From a checkpoint of a small mixture-of-experts model trained on Wikipedia.
Size: 15 layers, width 256, 149M parameters.
Experts: 256 experts in each of 15 layers, 48 SwiGLU neurons an expert, a softmax router.
Training: a variant of Muon for the experts, 1432M tokens.
Below are experts of layer 4 (counted from 0) of a mixture-of-experts language model. Rows are named router (the router's row for the expert), gate (a neuron's input weights, with its number), up (a neuron's input weights, with its number), down (a neuron's output weights, with its number) and show model dimensions 0-255. Each number is 128 + 24 x the weight over its row's rms, rounded and kept within 0 to 255.
After each expert's rows: a language model's description of what the expert responds to; "mostly gets" lists some tokens that are sent to it at least half of the time. This comes from a sample of Wikipedia text that the model never trained on.

# expert 2
router [101 107 133 108 177 166 122  76 125 166 133  98  96 140 118 129 152 145 109 130 143  89 119 112  90 155 132 129 179 102 118 157 106 130 165 107 130  82 121 113 158 142 130  91 131 167  99 107  99 147 109 165 166 108 153 112 126 113 160 112 115 137 104 149  92 159 121 134 116 140 130 164 118 142 170 127 128 109 148 109 153 162 156 112 151 116 109 118  87 109 162 120 182 141 106 144 140  94 126 131 107 141 109 111 130 118 104 133  96 116 136 148 164 141 138 136 116 136 154  95 103 118 117 125 133 135 178 152  98  91 109 108 132 113  98 107 128 163 126 134 155 113 105 150 134  85 149 138  91 123 103 120 141 158 125 124 107 146 116  99 145 117  81 104 118 182  94 131 125 149 126  76 112 108 134 104 146 175 129  90 142  74 141 109 165 132 109 139 134 130 139 167 153 128 137 130 101 124 127  97 159 148 131 133 140 193 128 104 130 113 150 140 107 106 155 150 124 122 130 119  70  78 102 130 146 155 143 136 105 124 108 169 135 172 123 131 106 127 178 173 137 126 136 167 152 151 116 126  99 157  92 126 157 113 136 171]
gate1 [112 138 112 136 148  97 133  98 136 107 161 129 129 173 108 180 153 157 134 131 131 123 112 128  91  90 116  89 132 160 178 170 149 135 127 111 137  86 140 124 123 116 144 150 140 148 142 114 146 145 129 129 131 144 124 120 143 129 128 122 117 153 141 126 137 110  92 114 127 112 184 148 154 100 163 177 148 137 179 126 104 147 131 123 117  75 133 187 155 128 125 163 127 152 134 129 132 143  82  85 133 150 123 141 160 152 101 103 125  76 151 127 158 121 115 162  88 118 116 119 125  69 119 119 160 104 136 120 135 139 132 119 138 121 136 136  88  92  84 124 117 119 131 117 103 123 122 103 116 128 134 127 135 116 106 124 112 114 137  70 155 155 117 102 108 107  89 148 156  96 131 132  78 121 171 165 120 155 117 124 134 102 187 134 114  76 146 126 132 158  97 132 140 162 119 116 105 145 122 111 127 133  62 137 108 125  77 139 130 143  97 172 100 150 167 131 127  76 149 144  83  97 105 133 147 141 154 100  97 162 119 123 153 115 116 149 147 146 101 152 119 115 175 172 110 123 124 126 105 137 113  81 143 115 128 162]
up1 [134  84 118 144 144 112 123 131 158 167 108 129 132 118 188 115 128 132  81 136 112 102 136 166 142 129  91 111 112 112 146 156 166 133 143 153 105 126 161 107 117 106 100 123 187 131 152 135 116 100 103 109 131  91 141 122 118 126 127 100 103  66 153 147 116 133 137 173  97 161 104 118 149 139 138 164 111 118  87 129 136 142 100 111 173 160 101 108 113 116  88 124 159 121 148 139 142 133 193 160 133 126 125 138 133  83 139 113 133 186 134 155  95 127 130 140 120 122 126 108 138 121 139 112  97 104 157 119 131 132 117 130 135 111 145 105 130 156 162 145 103 154  94 141 122  87 125 101  96 109 171 105 142 112 135 114 148 124 132 116 128 136 160 120 118 138 110  76 128 113 145 167 138 121 147 157 115 146 151 153  98  90  86 144 119 160 128  98 152 110 154 120  82 179 108 144 119  90 164 144 119 102 132 108 108 166 109 165  67 130 127  88 137 121 166 146 146 125 115 108 174 141 104 124 166  77 101 150 134 118 162 125 131 137 125 115 113 130 155  96  84 106  94  96 134 106 105 153 138 128  98 100  92 138 139  95]
down1 [ 95 120 136 119 118 122 122 111 108 155  73 129  93 101 130 114 107 135 111  66  76 146 130 152 111 163 152 118 123 113 120 172 121 146  95  94 131 106 142 108 175 121 141 113 127 150 159 115 119  84 122 141 132 106 112 156 140 103 102 109 114 148 125 102  95 126  94 152  96 138 104 148  92 138 171 126 128 112 117 189 115 106 117  99 153 154 136 115 117 123 155 180 144 102 122  99 176 200 153 100 126 118 132 173 114 109 139 147 127  99 105 120  91 108 111 129 149 136 112 115 108 163 129 137 152 135 183  97 166 137 119 136 108 116 126 139 146 137 143  91 124 163 161 105 123 122  82 150 127 103 156 120 131 122 135 142 133 134 146 129 115 180 166 120 132 158 129 108 147 141 118 130 142 125 147 148 106  85 125  89 110 145 133 125 155  86 140 156 137 158 122 152 129  76  90 125  97 169 121 136 139 122 141 137 133 130 166 185  99 123 123 170  97 103 123 147 127 164 181 141 128 131 125 163 152 141 144  98 112 146  82 121 151 129  76 133 125 112  89 155 132 127 104 131 127 143 131 150  92 128 105  87  85 128 125 138]
What it handles: Mid-word syllable pieces. Short interior word pieces after an initial consonant, such as c-ag-ey, c-og-nate, r-ud-der, G-ymnas-ium, car-box-yl.
mostly gets: "ione", "aught ", "ept", "sych", "emp", "erc"

# expert 42
router [119 108  93 119 158 107  87 122  99 112 126  92 123 156 149 139 148 148 113 118 153 146 128 132 117 111 112 129 155 147 121 150 102  99 179 112 127 143 140 148 123 137 118  91 138 138 140 135 116  94 125 136 101 154 122 145 116 116 104  93 122  88 174 156 131 137 146 150 127 132 144  95 118 127 153 103 135 124 114 123 119 111 155  92 170  94 109 146  88 119  91 124  92 101 164 139 159  99 109 120  73 107  78 163 121 120 109 157 176 119 165 117 134 107 128 146 160 114  99 132 142 143 161 157 104 150 190 135 115 161 119 111 168 115 136 137 148  93 141 144 120 142 133 135  90 179  89 143 116 140 122 100 164 135  93 119 119 116 132 102 136 101 106 122 146  90 147 122 103 129 147 148 175 138 157 183 136 133 108 115 150 106 145 147 129 126 147 135 102 143 148 116 119 121  83 121 109 118 116 164  76 112 101  90 176 127  82  93 124 103 158 162 121 153 126  89 169 129 146 117 117 161 107 127 115 110 102 139 107 145 128 104 121 109 157 149 159 158 155  91 148 160 110 148 111  96 145 164 161 191 169 149 136 143 147 145]
gate1 [146 131 113 106  95 135 130  74 122 127 154  84  97 120 157 143 124 156 149 120 155 147 149 122 109 137 140  76 137 101 131 118 134 149 122 155 142 128  98 153 101 167  98 128 165 136 125 150 148 174 142 125 132  96 100 142 138 115  95  88 138 125 146  96 146 138 143 128 139 101 175 106 135 102 154 110 172 114 142 142 120 109 147 160 118 147 164 138 153 115 113  99  97 151 106 159 136 120 119 113 131 120 113 137  86 111 115 139 133 154  96 144 135 101 132 191  94 132 107 119  73 130 111 160 107 158 143 148  96 164 127  85 126 128 136 105 104 121 153 137 110 149 154 107  83 141 111 131 130 123 102 119 159 128  76 101 172 128 147 109 140 168  95 127 107  95 130 135 123 160 165 127 116 124 131 186 123  72 138 168 144 151 105  87 143 132 144 120 143 149  93 154 135 167 145 117 147 102  86 130 143 154 139 140 148 141 119  96 126 111 141 103 127 105 152 152 136 165 117 158 160 139  99 136 145 131  93 222 102 137 131  87 144 130 142 139  96  96 118 117 159 142 144 102 133 173 139 120 132 163 143 117 110  96  94 137]
up1 [ 98 123 155 139 152  95 162 161 148 111 133 149 127 167 107 186 148 136 135 139 131  93 156 152 145 181 108  97 120 140 129  83 146 116 152 139 138 152 139 110 100 165 148 119 173 110  74 115  97 121  81 152 149 152 117 121 147 175 136 165 112 154  62 127 124 106  99 138 112 120  72 171 127 116  84 132 110 145 160 126 113 153 137 113 100 103 141 161 158 145 183 173 160 144 145 149 102 142 103 165 139  81 121 143 124 125 145 149 136 127 113 144 164 150 158 109 120 112 128 133 135 124 117 140 152 149 166 125 156 112 132 131 123 142 133 154 132 116 105 109 106 113 172 117 127  86 135 119 121 164 141 144 117 102 164 132 108 140  92 100 122 174 122 125  93 175 107 136 112  83 130 105 131 135 124 146 151 128 132 191  82 114 109 135 112  74 128 129 145  98 103 135 118 146 113 124  83 146 157 120 112 120  95 128 128  92 150 103  97  78 140 105 157 117 119 133 103 101 129  90 120 138 124 138 113 121 126 102 112 133 162 102 130 119 169 110 126 149 140 121 124 112 145 145 148 161 109 154 140  81 117 108 130 146 102 113]
down1 [140 147 101 127 105 168 149  80 132 110 109 141 130 139 105 128 101 103 120 138 130 151 152 123 118  90 166 101 152  94 127 110 118  80 106 124 130 134  91 100 108  94 131 120 180 106 147 123 163 111 147 103  90 160 104 127 159 118 173 104 127 154 138 119 143 100 159 129 107 178 135 137 170 104 132 132 100 121 165 165 152 136 182 179  93 129 123 131 120 121 158 139 119 123 110 148 145 159 112 175 136 111 132 134 132 131 115 157 157 147 126 122 111 128 157 101  91 152  99 128 127 125 168 157 138  99  82 114 115 127 172 135 148 149 174 143 134 124 142 129  84 130 137 121 111 144 145 107 137 135 150 141 140 168 129 115 154 145 166 124 119 140 109 138 113 103 136 119 121  87 148 129  93 178 169 154 101 133 143 134 121 120 129 152 170 118 121 115 147 171 137 150 105 144 146 110 126 119 121 105 154 138  88 152 148 134 130 179 142 126 114 121 127 110  92  98 137 178  86 187 101 150 129 151 101 132 121 133 130 109 105 127  94 114 112 106 107 131  75  76 118 109 135 157 169  97 157 140 189 147 112 117 157 108 127  82]
What it handles: Reporting and naming verbs. Verbs that report or label opinions, and their that or as, such as called, named, wrote, stated, considered.
mostly gets: "gave ", "wrote ", "said ", "considered ", "stated ", "called "

# expert 28
router [136  98 129 121 146 118  87 152  74 150 110 106 103 114 123 172 129 156 107 134 137 169 123 139 110 137 152 107 147 141 175 147 128 136 165 158 118 106 178 130 145 104 158  66 116 173  99 120 125 115 104 122 111 189 133 168  95 116 117 116 103  99 131 123 141 153 134 130 104 128 109 119 100 135 148 194 117 110 136 131 144 152 123 123 171 114 119 147 120 137 144 170 122 151 115 152 102 150 131 132 125 159  95 125 150 103 115 177 135 135 182 138  95 125 130 181 179  92 142  93 137 132  98 160 133  87 155 140 137 140 136 124 173 145 150 176 115 117 151 110 123 172 145 124 141 168 135 133  88 148  92 138 160 150 177 143 140 162 171 121 102 129  76 120  87 112 125  83 128 131 113 101 156 122 151 150 142 147 162 154  89 102 151 134 130 158 170 115 133 120 133 112 112 138 149 125  93  98 131 145 141 139 101 138  95 140 135 121 132 145 112 154 106 120 192 136 145 116 107 118 129 136  97 111 126 143  88 127 132 135  93 139 153 158 139 109 109  99 148 161 156 115 117 123 131 124 140 174 133 122 149 153 116 138 134 105]
gate0 [115 155 206 116 128 154 143 136 103 119  81  95 122 101 102 129 176 156  89 137 178 153 144 114 127 152 137  97 144  66 152 125 129 118 133 120 130 125 146  87 135 113 122 116 139 123 108  95 139 134 156 126 136 180 151 157 139 137 105  99 139 107 135 106 107 126 149 143 154 154 132 127 115 134 113 134  89 144 130 134 122 162 103 109  98 140 121 125  95  98 110 106 130  99 137 146  94 135 146 137 163 150 163 155 159 129 101 159  58 137 159 163 142 149 150  97 117 132 128 163 157 113 162 175  96 140 140 116 122 138 128 138 136  95  94 157 119 123 142 160 125 164 130  94 133 166  73 124 129 119 119 113 143 145 168  93  95 155 149  78 124 169 121 134 142 123 136 133 163 124 128 150 135 130 101 120 103  73 130 108  89 177 134 115  90 142 118 121 129 138 143 115  84 142 136 126 126 206 138 148 140 117 181 139 150 123 144 163 119 135 153 128 138 170 144 155 134  86 116 116 101 153 155 105 127 159 118  94 130 149 125 124 153 156 172 152 137 130 123 151 135 128 109  95 153 116 131 117 131 161 122 168 115 137 141 132]
up0 [141 157 112 114 114 150 137 125 112 106 119  93 120  95 171 147 130 184 144 115 128 101 121 128 128 140 146 130  99 126 180 122 171 122 106  88 161 120  97 126 104 133  91 114 161 116  95 126  97 123 115 122 144 157 173 118 153 128 123 118 104 111 161 153 161 152 105 124 107 144 133  87 103 115  89 170 117 174 135 128 145 151 176 146 118 111 111 123 143 133 135 110 139 141  98 130 190 145 154 117 152 124 140 175 123 140 159 123 143 134 143 132 175 117 115 137 110 110 114 102 122 145 133 138  66 121 149 142 120 125  85 111 135  94 105 153 114 170 130 135 130 154 153 114 106 136 174 111 122 104 144 164 114 140 121 152 127 114 154 154  69 162 152 114 128  90 173 157 135 140 125 153 100 141  73  91 131 167 153  93 122 117 126 116 129 103 171 126 174 129 138 132 118 132 134 127 141 177 133 117 181 128 118 110  84 113 127 138 131 136 112 127 131  99 155 100 123 119 125 140 124 165 135 146 126 120 121 105 111 161  88  88 126 166 126 148 179 131  82 117 125 168  85 117  67 125 126 118 139 166 111 125  85 160 146 140]
down0 [ 87 148 109 106 166 128 105 143 178 120 148 103 176 109 161 137  75 164 124 164 103 153  82 134  90 134 143  96 124 116 105 126  98  35 141  72 125 125 116 120 143 107 165 159 111 121 118 122 154 144 116 154 111 148 116  84  97  94 141 120 144 112 141 104  98  80 138 135 169 109 144 133  98 119 126 149 103 145 152 116 152 131  87 131 118 145 157 134 159 127 133 136 114 110 102 109  93 124 134 150 133 151 110 110 160 114 146 160 142 126 142 131 122 101  90  92 133 147 131 124 153 125 129 148 134 118  87  89 141 105 119 129 110 116 118 167 162 122 156 107 171 128 132 120 117  83 116 109 149 178 143 132  93 136 176 151  87 191 139 132  99 164 152 107 123 113  95 124 135  85 160 111 110 105  97 131 121 114 136 132 110 144 154 133 119 108 108 115 138 141 150 153 115 110  92 133 120 155 134 136 101 130 126 134 130  90 120 163 137 146 126 138  87 173  94  85 154  79 114 109 108 155 136 144 119 159 140 129 158 149 138 147 139 148 154 119 104 136 132 169 165 151 124 143 150 155 139 109 104 122 112 104 102 145  97 122]
What it handles: Common verbs and particles. Everyday verbs and particles in narrative prose, like meet, take, find, married, out, up, to, plus second pieces after Sh- or s-.
mostly gets: "meet ", "take ", "find ", "married ", "tried ", "living "

# expert 16
router [147 128 127 129 149 152 140 129 153 128 131 179 130 104 115 133 138 138 129 108 142 144 167 150 119 116 171 133  99 136 128 122 119 134 169 110 136 121 174 146 140 135 149 103 137 113 140 147 126 117 136 151 116 135 176 102 104 160 126 122 124 117  87 124 143 161 113 119 106 114 150 121 165 123 146 126 154  88 131 126 133 133 108  87 168 165 123 136 109 168 183 144 123 163 119 166 143 157 160 149 159 172 140 106 177 132 139 142 145 140  98 155  95  68 106 115 124 149 149 143 127 124 143  99 125 127 107  87 108  93 168 136 126 151 150  86 129  92 135 103 116 150 125 141 131  95 128  99 137 158 129 161 147 130 141 143 101  96 183 142 113 110 135 142 109 115 117 124 121 118 100 166 134 109 155 136 126 173 155 150 117 132 133 153 122 136 166 123  87 128 128 118 141 127 121 110 170 107 122 163 174 134 155 136  96 174 112  91 114 128  74 109 142 160 124  67 150 174  91 113 146  86 104 168  99 143 171 106 176 132 106 126 109  95  81  98 159  86 133 137 170 103 114 126 157 175 143 142 134 141 123 141 120 101 105 127]
gate0 [132 139 128 134 147 126 138  75 166 133 125  72 137 187 122 154  94 134 111 127 112 117 116 100  79 118 113 137 147 156 106 132 115 137 116 137 127 115 136 110  96  99  98  99 131  77 131 144 137  98 118 130 167 132 137 136 194 146 144 123 140 150 113 139 138 134 164 107 129 156 140 136 127 121  73 115 155 173 112 137 136 180  94 127 121 123 149 120 149  71 139 157  71 141 153 120 137 163 128 141 137 113 140 113 139 125 122 124 137 114 132 117 130 138 136 129 124 105 127 143 125 113 128 152 138 154 127 190 179 138 133 123 126 118 123 127 130 147 124 151 197  92 110 106  83 122 102 137 128 141  98 123 113 118 207 122 127 151 116 103  88 124 134 146 114 103 120 145 143 109 145  92 166 140  84 139 131 141 184 138 119 121 154  86 115 122 108 123 145 138 143 139 143 126 138 162 131 147 124 134 129 102  91 143 128 142 109 107  84 116 102 106 114  93 108 150  81 154  94 172  75 157 146 147 128  98 127 133 106 149 119  90 164 132 120 160  90  91 102 104 126  97 171 115 135 127  73 121 157 139 108 143 121 140 102  84]
up0 [103 115 122 135 108 114 118 167 104 160  92  94  93 157 159  98 142  90 143 113 141  97  96 132 107 140 117 148 155 119  99 115 123 169 134 159 135 113 107 121 188 143 162 126 126 138 142 148 120 134  98 134 134 129 120 112 160 114 110  97 170 140 110 130  88 102 132 153 102 185 151 121 144 166 128  99 113 139 116  94 104 130 130 134 110 141 121 105 139 164  94 132 121 134 130 136 118 112 112 133 131 128 101 118 119 137 132  95 168  97 109 145  86 126 133 116  93 138 107 150 127 149  86 150 147 122 132 129 103 139  97 157 115 106 139 124 100 152 127 134 110 126 115 105 140 167 110 140 104 149 104 106 144 115 126 103 112 153  73 169  97 134  82 151 176 111 112 129 134 122 125 129 124 128  80  98 114 123  93 121 170 105 149 134  97 123 131 137 172 109 137 129 119 112 127 138 114 166 163  93  90 142 126 155 159  74 143 189  84  83 169 110 130  96 136 126 115 146 159 158 115 142 118 139 209 159 125 134 120 128 148 129 130 137 154  83  73 141  87 115 117 119 143 169 157 150 141 181 132 122 164 142 104 108 131  99]
down0 [116 108 107  94 121 103 112 128 169 140 129 140  96 138 133 161 105 194 119 102  64  66 131 119  86 125 140 113 152 134 137 134  79 161 143 128 111  95 125 121 131 125 142 108 148 117 119 130 112  74 126 161 117 136 121  90 106 140 108 134  94 177 142 143 101  99 170 111 103 112 147 152  94 119 173 140 122 155  67 110 134 131 134 118 111 153  90 127 133  83 126 126 162 124  78 148 151 131 128  95 134 134  82 132 136  93 111 161 149  95 121 121 129  88  98 161 150 120 130 116 140 173 120 109 134 107  86 125 167 154 146 118 155 138 127 139 181 146 122  98 137 115 115 117 173 132 113  90 135 112 124 147 100 103 142  99 137 157  97 133 145 157 119 161 130 143 136 152 119 116 152 150 106  68 162 142 132 153 103 121 124  95 138  48 132  92 160 149 126 148  79 117 129 143 139 144 136 130 130 122 174 131 121 127 162 122 138 103 132 101 128 134 131 124  82  96 129 144 120 134 124 108 155 112 126 111  98 127 156 129 149 154 164 152 134 104 130 146 115 113 121  87 106  74 159 126 118 100 137 127 135 147 135 116 107 119]
What it handles: Mid-name word pieces. Inner or final pieces of proper names, especially Korean, South Asian and other foreign names in tables, such as Ye-on, Kh-an, Rah-man.
mostly gets: "orning ", "oin", "ason", "ayl", "alo ", "isher "

# expert 1
router [ 99 123 101 141 134  80 114 134 113 114 121 114 114 141 115 157 143 112 135 112 147 137 137 116  93 129 171 100 117 132 129 129 118 148 121 139 135 144 122  65 135 140 168 110 137 115 122 104 137  86 152 156  89 137 105 111 135 169 149 124 124 125  70 164 140 139 164 147 103 104 110 162 127 117 128  86 113 134 103 123 102 109 148 102 137 120 135 116  80 159 143  99 148 117 171 152  96 119  75 153 182 159 102 136 122 130  74 139 133 124 126 163 133 150 115 160 133 113 141 137 141 136  98 134  95 137 146 114 153 145 122  92 175  92 167 116 154 148 169 153 145 128 147 115  94  93 171  82 163 123 135 101 155 121  84 147 118 112  93  88 112  91 156 132 153 126 100 104 116 105 106 126 113 101 138 164 107 119 104 152 169 163 203 143 148 173 107  98 150 125  92 160 130 155 135 138 128 128 143 177 137 130 124 112 128 103 136 125 148  99 177 146 165 124 166 115 144 111 152 151 115 166 128  86 133 106  94 161 142 166 136 112 117 128 144 134 122 158 131  98 106 119 144 128 169 137 131 106 123 120 121 157 116 110 122 128]
gate0 [111 132 145  98 141 109  91 141 105 115 153 122 152 157  94 186 127  99 120 133 104 135 148 167  88 119 105 140  98 141 122 152 111 103 136 158 132 155 102 124 157 141 174  84 154 151 107 195 117 169 132 173 173 124 184 159 143 137  97 136 138 111 129 108 115 140 149 107 138 135 157 138 130 168 105 119  94 127 123 116 125 105 136 125 101 153 129 139 139 156 119 124 152 132 155 135 112 111 166  92 178 136 128 173 135 141 113  98 155  82 157 112 112 101 116 159  82  89 157 153 111 153 157 146 143 146 185 112 104 160 122 105 154 117 121 117 151 132 114 127 110 117 133  93 138 121  92 152 114  62 102 120 162 151 132 140 149 103 129  89 116 163 139 104 170 128 130 110 123 121 176 142  89  97 124 173 134 120 142 126 111  96 119  98 131  96 134  83 131 103 152 169 149 133 124 119 138 154 113 113 114 169 145 138 140 139  94 130 116 116 138 105 111 150 130 122 157 136 112 164 109 104  60 131 128 141 115 159 138 113 108 136 135 138 122 181 128 134 104  98 151 143 123 132 133 112 108 141 141 115 105 116 101 183 142 112]
up0 [123 108 142  78 110 135 113  95 125 110 138  97 125  83 104 100  89 160 109 127 143 148 126 104 163 110 101 123 120 151 129 120 141 142 104 124 120  93 125 147 130 158 100 148  80 122 154 117  99 137 126  84  70  98  93 165 130 129 170 116 160 135 133 139 139 130 141 103 101 128 124 100 156  83 125 123 115 163 156 142 163  67 144 113 154 127 118 100 112 147 113 145 132 105 121  78 151 111 145 128 139  91 122  97 156 113 135 127 106 149  90 140 120 141 121  75 152 147  64 141 100 126 107  94 107  74 128 130 141 136 101 103  84 168 114 171 114 105 120 151 105 135 132 174 143  99 106 135 119 154 140 147 116 120 130 168  93 142  96  93 158 172 115 130 146 101 137 139 179 132 119 133 101 125 108 108 131 121 128 114 116 136 130 159 138 133 147 142 150 127 102 118 109  96 125 131 120 120 135 100 113 111 116 108 149 143 104 115 137 136 170 167 146 126 124 103  80 173 106 137 120 161 135 162 110 151 171 125 139  99 166 125 147 128  92  79  89  64 132 124 111 114 104 135 170 171 141 120 104 129 130  99 144 135 115 142]
down0 [159 127 124 104 145 128 132  91 117 137 124 105  98 135 149 144 103  95 139 148  89 112 125 149 120  99 120  80 104 115  94  75  88 107 121  74 156 146 100 100 160 144 126 124 146 126 106 154 163 161 135 160 127 130 145 149  99 109 106 125 146 159  75 120 104 104 142 157 138 131 135  70 106 114 111 172 143 150 139 152 136 104 131 129  90 145 102 138 141  98 124 139 114 155 140 146 129 125  77 119 165 104 168 134 125 125 147 132 156 138 131 151 140  45 164 151 109 151 178 161 114 179 179 134 124 139 116 115 103 120  84  72 130 138 114 135 115  90 148 143 136  90 159 126 145 171 104 104 135 136 108 132  72 124 112 144 135 108 100 153 127 142  97 134 161 114 131 142 148 132 104 114  90  96 146 158 129 139 118 150 124  95 106 147 121 118 139 142 128 113 104 116 128 142  99 139 133 128 150 127 123 159 138 141  97 132  99  90 156 140 150 111 119 119 137  67  96 129 167  87  83  87 109 143 104 124 127 153 160 125 126 114 105 144 105 131 140 147 112 135 160 149  96  92 115 116 127 124 142 122 159 138 169 170 142 147]
What it handles: Linking and auxiliary verbs. Forms of be and have plus modals after a subject or relative pronoun, such as was, is, has been, would, became.
mostly gets: "has ", "have ", "was ", "would ", "been ", "became "

# expert 5
router [123 112 111 119 133 126 108 127 151 109 150 160 106  86 121 132 117 120 102 143 151 113 141 131 147 143 147 141  99 106  92 151 115 156 150 156 126 103 121 107 132 123 154  67 141 130 112 111  78 149 110 145 145 137 185  98 115 147 132 137 128 103 125 123 106 141 135 115 112 124 114 155 125 105 140  88 167 114 125 142 143 132 138 107 144 152 104 105 107 146 140 140 121 135 100 136 161 111 110 106 104 155  94 126 139 160 132 154 160 133 127 140 150 138  71 154 139 138 151  82 142 133 120 102 104  76 172 129  91 114 103 146 131 148 155 105 164 173 147 144 142 138 121 151 149  92 144 125 148 146  93 120 138 114 165 127 137 104 121 111  78 132 129 179 117 138 155 141 171 140 140 139 113 110 129  98 158 135 150 135 113 108 175 150 157 153 184 147 117  97 131 132 162 105 120 133 105 132 114 149 177 130 148 115 120 147 117 108 145 162 105 126 164  86 172  91 140 145 120 129 159  73 130 122 147 197 178 112 132 160 138 129 109 170 109  85 173 128 139 152 165 118 127 133 157 135 107 146  99 181  73 135 135 165  99 155]
gate1 [138 102 101  86 110 132 125 130 135 130 133 168 129 103 135  91 152 155 121  95 126 122 140 141  91  99 126 147 152 120 150 121 124 134  99 103 129 125 135 134 111 129 117 135 111 144 120 137 119 162 105 125 174 135 131 139 121 167 119 118 156 152 133 123 144  99 128 166 106 103 142  71 143  90 144 142 119  97  96 173 106 114 182  90 140 121 125 180 120 133 113 149  47 121 178 145 151 112 158  96 142 118 102 148 153 156 130 129 119 106 162 134 148 161 100 134 106  73 137 144 106 127 119 141 159 116 119 123 124 151 141 125 103 151 174 152  78 158  92  94 108 159 104 124 105 167 148 159 154 122 127 105 164 180 120 130 139 108 119 128 134 127  76 121 136 104 122 163 123 123  90 148 167 116 140  97 128 160 138 144 129 133 126 130 138 106 157 149 124 170 103 138 134  95  85 137 152 150 133 103  87 135  93 134 110 141 150 158 129 181 114  99 104 139 107 100 110  73 116 135 163 162 124 130 127  89 124 144  78 121 138 123 155 133 107 117  80 122 137 133 110 116 167 155 112  71 127 115 114 145 160 121 125 176 107 137]
up1 [123 112 110 158 194  95 104 146 144 139  86 144 145 132 154 151 148 108 157 115 136 110 113 136 117 106 137 119 124 138 119 137 120 127 142  95 128  82 130 159 135 122 114 111 147 131 127 112 105 184 163 136  91 155 132 157 108 154 145 114 145 126 109  60 150 111 117 168 128 151 187 119 188 143 152 147 129 121 104 124 104 130 134 149 134 127 112 161 165 165 131 127 145 129 150 133 180 156 138 114 164 115 119 127 140 166 144 118  97  90 150 139 129 124 107 139 117  96 167 158 122 141 142 136 139 131 184 118 141 142 154 118 114 141 155 164 107 161 135  82 104 133 108 140 121 165 135 154  91 141  98  83 145 151 156 144 169  85 123 146 144 137  97 135 133 179 128 158 128  86 150 140  96 107 130 142 140 115 179 145 139 114 116 175 130 129 122 110 127 189 113 120 112 102 102  96 136 115 164  86 106 139 120 130  98 102  86 154 105 146 127 105 122 144 150 131 167 103 105 161 120 158 107 128 144 155 147 183  98 155 116 131 127 163 128 134  78 100  96 136 139 135 155 125 106 149 136 144 157 146 143  98 152 112 152 137]
down1 [139 168 157 131 149 128 132 176 114 112 144 124 157  83 147 138 128 122  97 122 133  94 112  92 111 105 105 147 128 154 127 175 112 159 134 155 117 119 114 127 154 134 114 209 104 137 128 174 113 157 154 111 191  85 129 105 131  86 140 146 129 134 126 165 133 148 116 140 136 130  95 163 136 105  79 119  98 118 144  97 123  97 182 125 148 105 115 165 115 126 134 104 131 142 141 116 126 107 136 110 112 129 174 135 186 160 128 130 138 142 157 132 131 180 144 121 135 169 121 161 116 149 113 140 177 133 109  82 161 109 112 130 163 106 113 149 130 118 111  99 130 103 116 152 130  69 152 138 161 129  98 154 121 119 143 111 121 139  86 149 134 114 103 158 154 145 160  98 126 113 110 112  79 128 170  81 142 171 139 132  88 122 175 181 145 116 148 148 119 150 129 131 120 113 128  86 128 129  94 121 129  82 132 149 159 137 159 121 142 139 120  99 152 118 132 120 116 144 114 170 109 109 137 163 114 115 142 159 137 133  94 166 140  99 134 109 148 162 140 112 120  90 140 180 134  91 119 140 127 100 115 135 137 100 123 132]
What it handles: Foreign-name syllable pieces. Short inner syllables in non-English names and words after a capital initial, such as K-aw-oru, Ay-gun, D-um-aguete, M-amm-alia.
mostly gets: "axim", "imb", "ür", "Bang", "Ay", "Ah"